config = dict(
    n_layer=11,
    d_model=384,
    n_experts=16,
    experts_per_token=2,
    d_expert=144,
    d_shared_expert=0,
    activation='swiglu',
    moe_layers=[0, 1, 2, 3, 4, 5, 6, 7, 8, 9, 10],
    router_score='softmax',
    normalize_top_k=True,
    routed_scale=1.0,
    balance_loss=0.00264,
    balance_bias=False,
    router_logit_norm=1.0,
    router_bias=True,
    init_std_router=0.0151,
    lr_router=0.000905,
    vocab_size=32768,
    norm='rmsnorm',
    norm_eps=1e-06,
    tie_embeddings='early',
    optimizer='cautious_adamw',
    lr=0.000547,
    beta1=0.9,
    beta2=0.99,
    grad_clip=2.0,
    batch_tokens=[32768, 65536, 131072],
    seq_len=1024,
    train_tokens=325700000,
    steps=4359,
    dataset='wikipedia_en',
)
Below are experts of layer 4 (counted from 0) of a mixture-of-experts language model. Rows are named router (the router's row for the expert), gate (a neuron's input weights, with its number), up (a neuron's input weights, with its number) and show model dimensions 96-191. Each number is 128 + 24 x the weight over its row's rms, rounded and kept within 0 to 255.
After each expert's rows: "comes after" lists some tokens at least twice as common just before its tokens as in all text. This comes from a sample of Wikipedia text that the model never trained on. Tokens count by the router's weight.

# expert 7
router [120 116 110 123 118 156 118 146 122 168  94 124 120 134 123 145 136 139 144 134 184 132 131 102 134 123 129 133 119 192 138 180 133 128 155 124 140  97 144 145 145 150 115 130 131 121 151 104  67 103 136 128 140 150 134 133 162 127  79 124  89 129 108 112 165 121 143 116 121 165 141 105 160 166 108 174 145 117  91 132 130 146 181 147 130  74 140 133 111 119 107 152 114 103  95 129]
gate0 [153 140 122 101 106 134 159  82 123 163 107 129 102 126  81 108 145 138 119 153 123 146 147 136 119 132 113 130 165 113 105 140  97 114 152 137 135 111  90  89 159 100 130  91 119 125 141  96 154 113 165 132 105 126 108 136 131 159 103 107 131 154 132 146 139  85 140 127  99 143 122 200  98 159 123 135 132 107 164 135 153 109 134 129 125 127 169 166 124 170 122  80  95 104 146 150]
up0 [129 123 193 161 116 158 102 107 100 154 140 151 136 160 117 142 129 135 136 160 154 131 146 147 116 147 133 149 141 120 133 155 140 169 171 125 105 152 145 144 151  89 157 108 156 102 129 113 138  75 117 129  88 160 105 142 112 108 117 112 134 151 132 119 129 124 102 140 108 175 111 139 162 144 133 165 110 163 144  69 125 121 125 114 108 113 152 167 130 154 116 103  98 145 108 178]
gate1 [105 124 168 133 107 103  79 135  95 120 123  95 132 126 149 147 139 145 140 146 130  63 117 147 124 125 147  94  71 118 167 159 109 118 122 116  90 102 159 135 143 167 159 140 138 127 160 101 143  91 123 126 161 117 132 135 141  61 158 127 116 155 120 146 111 197 152 150 154 187 106 107 117 156 120 137  56 101 124  76 140 145 134 118 142 133 140 125 165 110 158 143  55 106  98 132]
up1 [122 131 110 152 163 105 110 100 126 123 140 139 123 139 121 135 145 113 139 189 123 143 150 186  86 154  77 159 123 137 122 122 115 158 142 140 134 109 134 117 140 152 129  94 122 109 160 136  91 108 146 135 117 134 124 100 121 160 139  65 113  89 102 149 124 104 157 132 152 112 114 134 133 137 144 137 146 118 145 141 114 119 169 140 175 122 141 125  76 112 131 126 118 123 161  84]
gate2 [137 111 156 138 124 118 106 113 110 136 123 119 128 143 131 102 137 109 154 113  91 116 123 142 134  78 117  87 108 117 114 157 150 177 141  85 120  70 134 123  96 130 135 136 151 150 170 163 150 130 128 117 145 137 169 153 109 131  85 123 103 196 145 136 103 140 108 111 149 170 124 112 111 148 118 120  78 131 139 137 129 138 133 108 138 147 135  99 135 133 198 106  97 164 133 147]
up2 [ 76  94  95 162 127 109 144 151  99 152 168 114 173 135 121 155 125 109 127 166 111 138  82  72 134 166 169 152 164 158 158 133 104 148 134  92 102 144 120 195 110 118 165 142 107 139 126 137 117 138 114 145 128  77 110 142 151 141 140 148 130 155 144 149 122 132 111 146 129  86 140 103 103 132 130 120 144  95  75 129 154  98 103 142 140 132 105 143 118 140 135 139 122 127  97 119]
comes after: ",", " and", " is", " as", " he", " it"

# expert 8
router [113 135 154 118 135 144 129 143 128 120 133 148  89 120 121 131 103 141 116 134  99 118 103 139 130 102 145 130 117 157 114 148 120 149 139 130 138 119 128  82 159 161 150 138 129 109 119 167 125 121 116 139 124 128 115 135 158 136  82 125 122 183 162 124 127 143 109 132 157 124 135 134 140 139 152 111  36 112  99 168 111 113 121 160 119  61 127 124 125 158 138 131 103 120  96 100]
gate0 [144 126 128 152 131 144 147 124 132  93 139 137 120 107 120 170 117 127 105 118 126 134 133 123 156 100 165 116 111 126 144 120 134 145 144 107 146 110 152 161 106 136 107  94 114 124 129 140 116 102 161 180 174 108 122 136 145  82 139 109 155 100 129 143  84 102 125 154 143 112  77 127 113 137 132 108 146 128 127 106 134 131 187 109 137 159  82 110 141 131 107 101 183 106 131 149]
up0 [155 118 155 139 118 140 117 110 148 123 164 171 125 138  99 172 112 129 108  90 123 121 117 140 175 106 146 119 142 131 132 137 132 119 145 140 116 117 173 125 150 142 137 133 106  90 140 181 120 114 136 171 152 118 159 151  85  99 120  93 131 112  94 101 104  96 125 150 123 133  74 135 127 113 108 130 116 156 111 116 123 116 154 156 134 125 126 141 137 157 118 133 110 157 109 104]
gate1 [101 127 131  83  99 132 173 169 150 110 142 103 102 101 106 118 149 144 101 126 101 111 162 141 131 110 177 157 109  87 140 171 151 147  75 136 145 141 129 106 157 125 118 134 152 168 126 134 133 139  99 116 148 150 111 132 106 130 168  95 150 116 128 126 148 126 129 133 129 109  90 144 153 120 112 184  73 153 133 133 148 167 182 146 127 109 128 141 148 152 116 158 117 171 112 111]
up1 [188 108 103 111 184 123  98  98 109 134 126 148 144 157 149 166 125 131 142 115 147 131 117 109 139 123  96 104 136 159 104 102 148 136 147 137 120 103 120 151 111 129 136 130 130  66 125 137 157 144 142 132 121 120 141  97 115 111 120 176 123 114  97 114  86 143 123 115 114 129 152 124 150 129 148  81 166  99 125 147 147 103 117  99 144 130 133 161 134  85 129  85 156 104 141 140]
gate2 [118 118 111 139 110 124 136  86 149 115 102 121 149 136 159 140  87 198 121 138 132 102 146 144 141 106  70 121 125 101 141 112  91 152 106 112 102 123 110 128 151  93 127 121 149 177 124  62 131 112 137 130 126 111 152 138 166 118 102 122 108 117 153 115 120 100 133 141 139 120 219 141 125 103 115 128 131  91 131 164 163 178 138 113 126 137 119  94 117  86 128 117 152 128 141 126]
up2 [106 115 127 107  94 151 160  88 115 111 119 130 124 110 150 130 111 146 145 157 131 104 154 140 125 113  94 101 127 142  96 105 107 132  94 112  85 125 115 123 125 104 111 125 131 151 141 122 122 150 135 133 114 127 119 170 131 137 114 173  92 130 138 109 133 147 144 143 138 135 181 154 138 133 130 104 134 110 137 119 146 136  97 114 101 135 101 100 161  72 135 121 132  83 142 119]
comes after: " ", " |", "|", ";", ":", " September"

# expert 0
router [134 152 125 132  98 159  77 140 123 142 123 139 118 117 120 131 102 141 135 111 134  93 134 114  83 185 149 133 112 144 116 119 128 124 161 119 122 118 108 149 104  76 135 105 151 123 109 139  71 144 142 140 123 126  99 140 138 164 108 159 144 112 154 102 137 153  95 162 137 152 131 135 140 123 111 138 147 134 104 101 108 106  97  99 167 139 143 155 106 126 131 145 117 117 128 145]
gate0 [121 163  85  90 129 145 124 122 139 132 104 105 127 157  81  75 124  93 152  90 110 116 151 136  92 120 139 124 103 128 104 119 148 158  97 179 130 136 151 131 130  89 114 133 114 143 129  95 134 117 155 119 102 126 135 111 141 133 119  73 151 151  84 113 125 110 153 172 119 134 136 123 103 139  94  84 111 124 131 163 177 118 139 177 108 144 128 143 167 128 107 148 127 107 211 128]
up0 [111 119 103 107 112  91 101 128 136 148 125 119 132 100 192 136 122 124 141 135 112  89  76 178 125 120 153 108 145 120 115 108 158 162 133 133  48 154 118 115 157 119 115 115 138 172 158 156 120 135 181 204 127  77 100 130 115 119 118 130  98 118 121 154 140 142 133 140 108 124 117  84 140 126 136 131 133 157 120 132 157 142 111 134 139 126 145 128 130 134 154 107 128 111 147 133]
gate1 [121 101 163 111 105 120 168 125 166 106 149 128  74 146 145 116 119 162 169 147 161 137 117 140  92 121 118  84  96 110 129  91 105 146 143 162 141 105 112 139  97 119 124 167 142 127  87 124 129 145  99 136 155 163 123 110 129 164  69 116 146 102 137 130 140 128 122 109 117 112 120 146  76 132 122 137 151 109 108 116 133 147 159 144 134 160  68 134 132 153 143 137 119 143 139 114]
up1 [117 105 102  50 121 114 127 135 111 122 146 105 134 137  63 120 128 153 146 150 124  92 173 123 193 128 130 141 123 106 127 114 153 106 138 131 129 152 138 167 126 109 106  97 132 135 123  99 156 152 146 103 131 118 118 169 130 165 142 143 172 111 152 129 118 146 176 187 136 160 131  98 130 138 135 103 145  99 153 118 129 131 138 132 132 151 115 157 132 120  83 146 161 149 149 132]
gate2 [130 122 123 118 121 137 137 105 147 125 145 127 104 115  88 130 128 171 127  90 117 105 159 175 133 114  96 133 118 117 103 102  90 136 166 164 106 125 124 146 171 115  86 116 151 178 161 139 113 161  81 167 103 132 111 155  74 140 140 132 216 125 137 134 129 142 124 115 157 133  93 125 133  89 114 160 130 106 100 135 135 109 124 140  82 144 137 118 167 128 128 136 152 151 112 129]
up2 [147 147 105 158 146 125 132 129 118 131 104 128 139 124 135 147 159  87 143 198 121 161 126 129 132 134 145 119 143  93 152 140 160 102  94 136 128 134 172 108 160 118 105 145 158 140 118 128 114 100 145 116  98 118 123 114 154 100 164 158 114 102 133 145 135  96 116 144  93 153 143 151 121 134 137 123 122 167 167 136 157  99 119  81 140 115 194 112 130 173 174 149 113 140 117  99]
comes after: "201", "–", "200", ".", "202", "199"

# expert 2
router [114 147 151 133  86 132 153 118 102 116  71 146 127 145 125 113 120 114 120  93 168 137 140 109 117 127  99 138 140  86 124  88 150  64 160 100 165 140 120 129 120 120 155 136 107 148 160 115 132 138  99 156 104 104  97 116 119  67 122 153 167 107 142 123  77 110 113 154 118 120 135 115 154 114 132 117 135 119 148 150 134 136  99 144 105 106 122 143 107 129  76 102 174 105 150 110]
gate0 [139 171 107 164 128 150 102 157 118 108 145 128 121 103 137  97 114 152 112 143 110 109 135 140 113 110 141 124 116 141 123 143 123 104 136 116 107 125 117 149  91 175 125 131 100 110 135 132 139 133 145 125 108 118 148 110 143 141 139 178 160 113 158 161 109 129 142 150 129 115 125 155  90 153 151  51 170 156 111 128 108 130  97 132 107 166 101 163 132 108 108 123 127 119 129 111]
up0 [156 125 108 146 145 119  76 151 143 116  98  95 144 133 128 115  78 139  84 165 133 107 154 125 121  97 174 161 159 148  99 155 160  96 148 137 115 118  58 114 127 100 128 125 139 169  96 121 149 132  98 162 117 139 162 133 118 161 169 175 115 105 131 154 128 116 112  86  83 134 141  79 107  81 109 131  94 142 117 157 142 182 129 124 116 122 146 129 140 117 100 108 168 134 119 126]
gate1 [133 126 127  96 198 143 115  97 161 142 123 116 124 128  87 124 124 104 124 188 123  80 160 135 167 150 155 150 122 119 100 159 124 121 141 127 187 131 111 130 149 137 151 156 104 110 130 148 103 142 143 120 155 145 128 154 146 114 116 118  84 127 122 116 128 124 136  76 123 138 133 108 125 148 138 106  89 147 126 137 119 119 101 171 115 148 134  92 109 158 117 149 171 144 148 146]
up1 [136  86 172 124 146 146  98 148 143 105 199 103 137  88 142 165 133 128 129 120 127 143 107 159 149 171 158 151 158 101 129 145 129 112 157 102 146 120  88 126 157 145 134 164 129 124 109 134 124 142  91 108 149 150 121 133 130  96 106 120  71 142 143  99 133 128  98 127 118 162 132 129 131 140 160 103 127 140  65 150  99 150 132 174 106 157  57  72 143  98 141 147 123 130 106 141]
gate2 [106 143 124 150 167 108 149 152 115 125 103 107 128 102 110 141 138 175 118  74 154  93 100 154  90 106 142 118 132 164 137 138 120  86 192 145 136 170  76 156 126 159 132 147 133 131 140 125 112  94 164 137 153 129 157 125 148 133 130 144 150 123 143 172  92  58 127 100 164 169 132 140 122 103 135 111 133 159 116 117 115 158  98 160 151 139 140 109 141 110 125  91 178  90 129 123]
up2 [149 153 103 116  91 137 139 132 146  96 137  95 133 170  96 141 104 116 105 161 114 110 158  87 150 110  87 139 163 106 155  73 108 184 133  92 129  75 173 155 101 167 127 155 149 112 145 123  90 135 123 141  97 128 115 132 126 106  73 103 147 148 155  85 145 167 151 128  77  84 116 120 156 149 172 150 124 125 136 133 144 112 123  89 129 150  65 153 105 141 102 143 122 150 109 151]
comes after: " ", " for", " University", "===", " List", "=="

# expert 3
router [157 118 123 142 157 108  84 158 147 138 168 118 137 122 147 115 111 138 115 109 118 138 157 128  96 129 151  97 173  87 121  98 112  82  98 143 131 112 127 127 119 152  82 111  97 106  99 117 110 158 145 115 155  93 148 116 138 118 175 108  99 103 145 104 107 137 103 119 139 112  94 131 141 123 130 149 119 114 118 102 126 112 120 102 110  92 135 113 145 103 105 167  98 126 139 123]
gate0 [191 148 100  98 132 161  64 147 163 144 140 164 131  99 148 172 122 119 131 173  98 174 149 213 108 122 163 135 119 132 114 142 131 145 103 101 123 133 154  98 152 156 129 108 151 134 129 155  96 143 168  86 145 145  90 112 153 150 149 102 113 154 113 138 139 147 148 111 132 110 128 111 122 128 120 119 177 163  96 131 104  97 134 133 100 127 116 110 128 173 131  95 122 132 156 116]
up0 [157 100 113 158 148 104  87  98 146 141 151 129 144 107 120 138  99 121 151 112 133 131  78 124  97 134 113 158 153  87 135 174 115 151 134 100 121 155 187 137 144 123 133 158 119 141 158  90 119  83 126 111 127 126 128 133 165 114 145 136 158  97 137 122 129 139 113 104 108 107 139 109  91  90 131  90 120 138 117 117 107 123 133  99 122 129  86 149 143 154 108  74 101  73 155 108]
gate1 [ 53 134 110 123 149 154 141 128 171  92 144  86 123 137 129 148 179 154 144 147 181 130 156 118 144 171  94 134 143  81 189 116 147 143 106 137 147 113 104 116  79 156 126 104 123 134 138  84 145 154  51 103 123 107 110  74 123 150 159 107 119 117 131 144 151 117 147 117 145 138 131 130 134 132 150 123 136 105  88 101 154  99 143 145 168 144  82 109 108 130 144 148  87 148 128 159]
up1 [106 117 124 163  71 175 144  61 140 184  95 135 126 114 156 157 153  97 131 158 168 149 140 106 125 125 131 149 143 156 116 122 129 165 142 155 138 147 106 119 139 116 146 122 149 120 130 167 128 103 148 156 127 155 153 134 135  99 102 160 157 133 143 140 145 107 119 153 165 164 106 107 141  93 136 132 114 130 152 115  96 111 147 126 146 149 133  81 131 124 150 100 122 123 140 122]
gate2 [114 134  95 133 141 155 144 123  95 135  99 183 192 106 115 122 127 139 143 112 112 162 116  94 142 149 138  75 170 103  88  98  72  61 132 112 126  93 146 132 139 138 146 123 154 103 123 144 145 121 101 116 119  88 172 153 109 133 107 145 106 116  75 182 147 121 158 140 112 126 150 149 158 107 145 140 137 117 134 154 119 105 139 116  90 144 130 158  91 164 155 158 120 136 126 101]
up2 [131 137 134 128 149 148 159 136 111 146  76 115 116 152 131 104 147  86 158 163 120 135 124 135 125 157 138 122 161 155 142 115 111 102 121 151  95 115 107 115 181 103 176 137 124 100 111  98 117 119 130 129  74  91 136 114 146 119  81 151 116 151 137 125 138 105 154 134 126 114 167 160 147 110 149 104  96 126  88 149 137 160 125 126 125 153 127 107 144 167 103 156 155 119 152 114]
comes after: " the", " a", " his", " The", "'s", " an"

# expert 11
router [131 113 135 137 120  82 130 137 118 125 134 133 141 136  71 147 123 136 115 172  99  34 111 132 147 139 109 118  80 104 100 130 112 145 111 123  96 115 146 112 116  92 129 110 190 128 137 151  97 126 134 128  96 116 139 132 152 144 190 102 106  98 130 145 139 111 132 140 149 120 120  97 139  82 133 160 102 148 181 130 105 116  74 100 104 141 129 104 153 126 126 146 138 141 142 130]
gate0 [ 95 140 116 112 112 169 102 176 159 115 136 124 131 131  82 134 110 122 131 114 112 163  97  89 133 106 110 124 147 162 140 122 140 109 153 109 174 110 125 141  98 131 120 136  89 157 128 140 155 121 129 158 100 133 116 110 137 131 138 133 148 118  89 143  98 125  93 106 142 141 139 132 130 137 114  96 110 154 128  88 153 117 169 146 124 129 129 133 141 146 117 118 129  79  77 127]
up0 [161 174 102 122 174  86 127 112  83 155 160 157 118 140 142  86 111  95 124 107  93 107 200 167 112 107 149 121 141 116 142  93 101  94  72 120 101 141 151 102 179 131 105 142 169 117 136 120 140 131 104 120 110 125  71 137 124 108 138 131 157 148 116 122 136 110 119 141  83  84 110 158 124 115 109 131 111 131 121 137 153 100  72  92 108  80 148 128 111 140 123 128 137 138 145  92]
gate1 [119 181 160 146 112  74  94 140 119 131  95 144 171 132 140 146 139 107 132 124 140  98  96 101 118 141 156 129 154 121 152 128 139 134 112 145 130 160  94 128 125 131  97 190 122 145 108 114 116 121 218 104 122 102 173  92 141  83 121  91 133 118 100  67 124 147 130 144  71 190 128 133  89 122 140 114 140 146 107 136 125 141 146  96 143 168 143 154  99 126  85 115 152 141 103 167]
up1 [110 137 123 136 122  92  96 116 106  99 153 146 123 122 109 157 165  78 107 151 150 109 106 163 183 138 139 132 144 126 105  84 149 132 111 137  87 149 108 158 148 107  88 138 139 128 129 141 134 127 142  99 117 129 156 136 131 126 134 125 122 135  93 101 129 150 143 136 116 171 146 132 118 177 155 105 138 117 115 131 140 132 126 129 159 153 153 101 133 118 127 123 133 126 109 162]
gate2 [170 137 165 128 123 129  79 159 111 133  94 141 193 115  97 125  85 159 112 137 148 105 138 128 129  88 121 139 166 167 164 133 131 109 127 129 153 128 118 117 137 108 130 161 130 135 159 130 128 164  88 148 131 117 181 163 142  99 142 103 157 148 132 123 113 129 134  97 118 103 158 102 174  95 121 148 132 111 123 145 117 158 118 126 116 119 107 140 128 172  93 121 150 139 150 137]
up2 [152  91 116 123 109 144 138 148 132  79 114 120 118 166  96 149 121  61 116 102 102 145 106 140 143 105 112 115 147 128 146 129 140 131 133 179 115 154 143 100 176 154 109 122 141 181 110 131 142 118 109 132  95  96 119 121 159 120 165 118  90 105  98 181 115 184 137 161  81 129 128 138 139 137 177 139 139  98 125 116 130 128 102 143 135 132 109 115 122 140 152 118 137 139 141  87]
comes after: " ", "0", "1", ")", "2", " ("

# expert 12
router [144 123  90 147 147  99 162 141 125 123 152 115 146 141 173 120 111 126 126 138 123  74 185 159 105 118 126 137 115 137 125 123 110 130  91 154 120 123 100 139 164 152  63 105 153 119 120 138 161  82 126 120 122 185 135 148 101 129 101 124 100 120 143 145 130  97 149 138 107 147 110 156 120  96 127 135 136 124 101 103 161 109 149 126  88 180 110  78 178 172 128 126 128 147 116  94]
gate0 [121 128 128 135 121 102 160 140 123 111  82 131 119 111 141 138 114 137 143 110 145 155 107 117 148 132 137 152 143 130  85  77 126 106 137 124 122 107 124 101 117 155 119 125 117 121 106 107 110 124 140 136 119 144 137 112 107 139  93 137 104 127 147 126 119  86 102 119 147 147 167  99 130 167  89  82 156 172 118 142 109 140 117 134 101 157 136 141 100 143 127 126 131 145 147 141]
up0 [ 87  85 120 130 120 136 179 132 154 123 100 148  74  84 129 117  87 123  84  91 111  90 108 140 120  95 151 145 159 140 112  96 105 114 127 105 125 139 122 121 159 121 104 127 132 161 100 138  92 115 144 153 125 157 130  92 165 161  98 155 137 128 120  93 117 131 125 117 176 124 118 143 107  97 110 139 170 154 152 190 153 119 152  88 108 107 116  81  88 132 136 121  93 144 126 112]
gate1 [ 73 119 163 105 104 188 139 163  87 132 112 142 117 117 154 152 161 117 139 118 135 136 150 120 118 155 134 145 148 122 154 102 115 114 130 115 112 111 191 109 155 127  96 119 176 114 103 131 115 128 140 129 144 135  82  86 147 165 151 138 175 136 119 116 109 124 139 143 136 105 138 146 152 138  89 144 145 117 136  90 124 100 120 135 100  97 128 113 105 125 103 117 107 125 112  82]
up1 [ 94 143 156 127 115 178 141 152  94 161 120 145 142 121 142 181 178 109  89 110 149 104 156 128 106 178 167 160 165 141 155  93 132 105 123 137 121 143 200 125 163 170 116 138 148 111 144 127 112 135 121 128 109 127 124 109 119 140 137 128 155 151 121 107  89 106 114 159 136  87 124 143 130 137 119 150 161 140 112  89 123 119  83 126 152 110 103 116 135 131 111 111 110 165 108  92]
gate2 [143  97  90 118 111  38 165 160 156 181 139 145 109 142 176  97 127 125 140 126 117 110 128 145 123 110 130 135 171 168 126 136 110 100 117 141 140 128  59 112 145 156 121 105 128 147 110 149 120 131 147 101 138 141 150 133  95 162  97 156 111 130 148  89 162  76 157 138 153 154  96 121 125  84 157 157 110  86 137 127 145 144 159 116 127 165 120  82 126 145 129 113 118 104 104  89]
up2 [124 138 111 149 106 117 115 129 144  95 157 119 117 141  93  76 146  89 170 107 100 117 131 137 114  84 142 110 145 100 110 116 120 131 132 167 133 123 125 139 110 158 135 108 143 168 141 136 109 117 144 136 134 128 134  99 149 179 176  71 128 159 141 107 106 115 140 108  90 125 114 112  86 130 148 103 128  92 133 144 142 116 125  96 154 144  65 101 117 191 115 115 100 123 147 148]
comes after: " |\n", "\n", ")\n", ".\n\n", ".\n", " |\n\n"

# expert 13
router [112 109 157 161 123 160 137 110 121 136 125 127 135 123 128 107 127 128 105 106 148 136 109 100 146 157 117 121 133  89 124 182 119 135 141 131  83 169 170 136 123  65 110 128 109 116  94 130 123 151 142 157 128  78 111 116 123 136 186 122 122  95 137 114 109 120 131 142 139 120 104 136 102 126 158 142 121 145 135  95 174 112 134 134 140 112 163 123 112 130 149 144 144  86 117 128]
gate0 [ 92 124 121 116 116 120 178 133 161 122  89 145 118 129 122 127 130 106 132 137 134 143  74 142 150 128 128 143 151 151 155 106 143 133 101 176 148 112 134  85 107 143 155 142 147 128 150 127 132 140 152 158 133 117 136 118 165 121 108 129 111 122 113  93 118 143 114 125 125 175 122 132 134 135 155 139 148  82  80 149 138  90 132  83 116 134 137 117 130 141 143  87 132 157 130 121]
up0 [157  78 116 147  99 107  94 151 169 136 143  86 127 163 133 156 118 121 110  87 103 127 115 108 129 105 134 112 145 113 157 140 132 126 116 102 134 115  65 100 115 146 116 130  96 129  95 134 163 121 101 147 115 106 152 133 107 118 122 133 120 162 132 145 113 119 126 118 145 108 138 117 115 142 127 117 142 112 109 126  73  97 123 109 140 114 100 121  91 120 142 114  76 126 152 178]
gate1 [146 119 154 116 134 141 160 151 171  96 124 121 150 141 148 102 119 114 144 101 102  91 102 135 106  98 117 126  94 117 111 122 117 135 108 163  94 136 145 148 104 143 122 132 128 115 161 113 102 127  88 114 174 169 113  88 106 103  94 147 129 106 129 136  93 135 120 130 143 124 120 124 143 146 138 120 144 137  98 108 125 116 186 143 125 131 101  88  97 138 146 107  98 107 128 142]
up1 [119 113 135 157 133 123 147  88 130 135 139 216 120 153 117 118 147 165 100 148 114 136 163 136 147 188 132  92 142 141 142 129  82 137 172  96 108 103 119 104 101 144 146 117 112 113 107 151 126 127 149 124 161 112 133 146 159 117 136 153 128 136 125 133 157 151 132 116 123 156 114 125 156 160 127  98 142 144 144 118 174 107  92 135 162 105 137 156 115 126 134  95  96 166 127 135]
gate2 [129 157 133 143 112 136  90 159 154 127 158  86 114 112 147 109 162 165 134 163 112 148 157 102 139  93  72 120 108  87 108 137 148 133 128 148 123 135  89 126 107 118 150 109 133 176 152 111 146 110 138 112 147 120 102  78 162 147 120 138 148 133 140 127 131 149 123 117 120 112 129 114 115 158 160 142 152 146  76 123 128 139 119 137 142 130 134 106 128 107  92  85 177 113 154 113]
up2 [107 164 155 144 125 141 112  98 128 109 106 142 110 121 100 114 155  96 137 127 118 164  90  98 131 143 181 121 180 137 110 123 133 108 117 136 147 112 165 131 103 117 152 130 145 139 117 149 156 139 153 104 154 108 135  71 122  94  85 143 132  92 119 131 153 154 126 159 123 111 137 139 101 134  83 116 186 141 155 127 120 106 124 161 144 121 134 143 141 118 127 125 103 154 164 130]
comes after: " of", " in", ".", " to", " at", " for"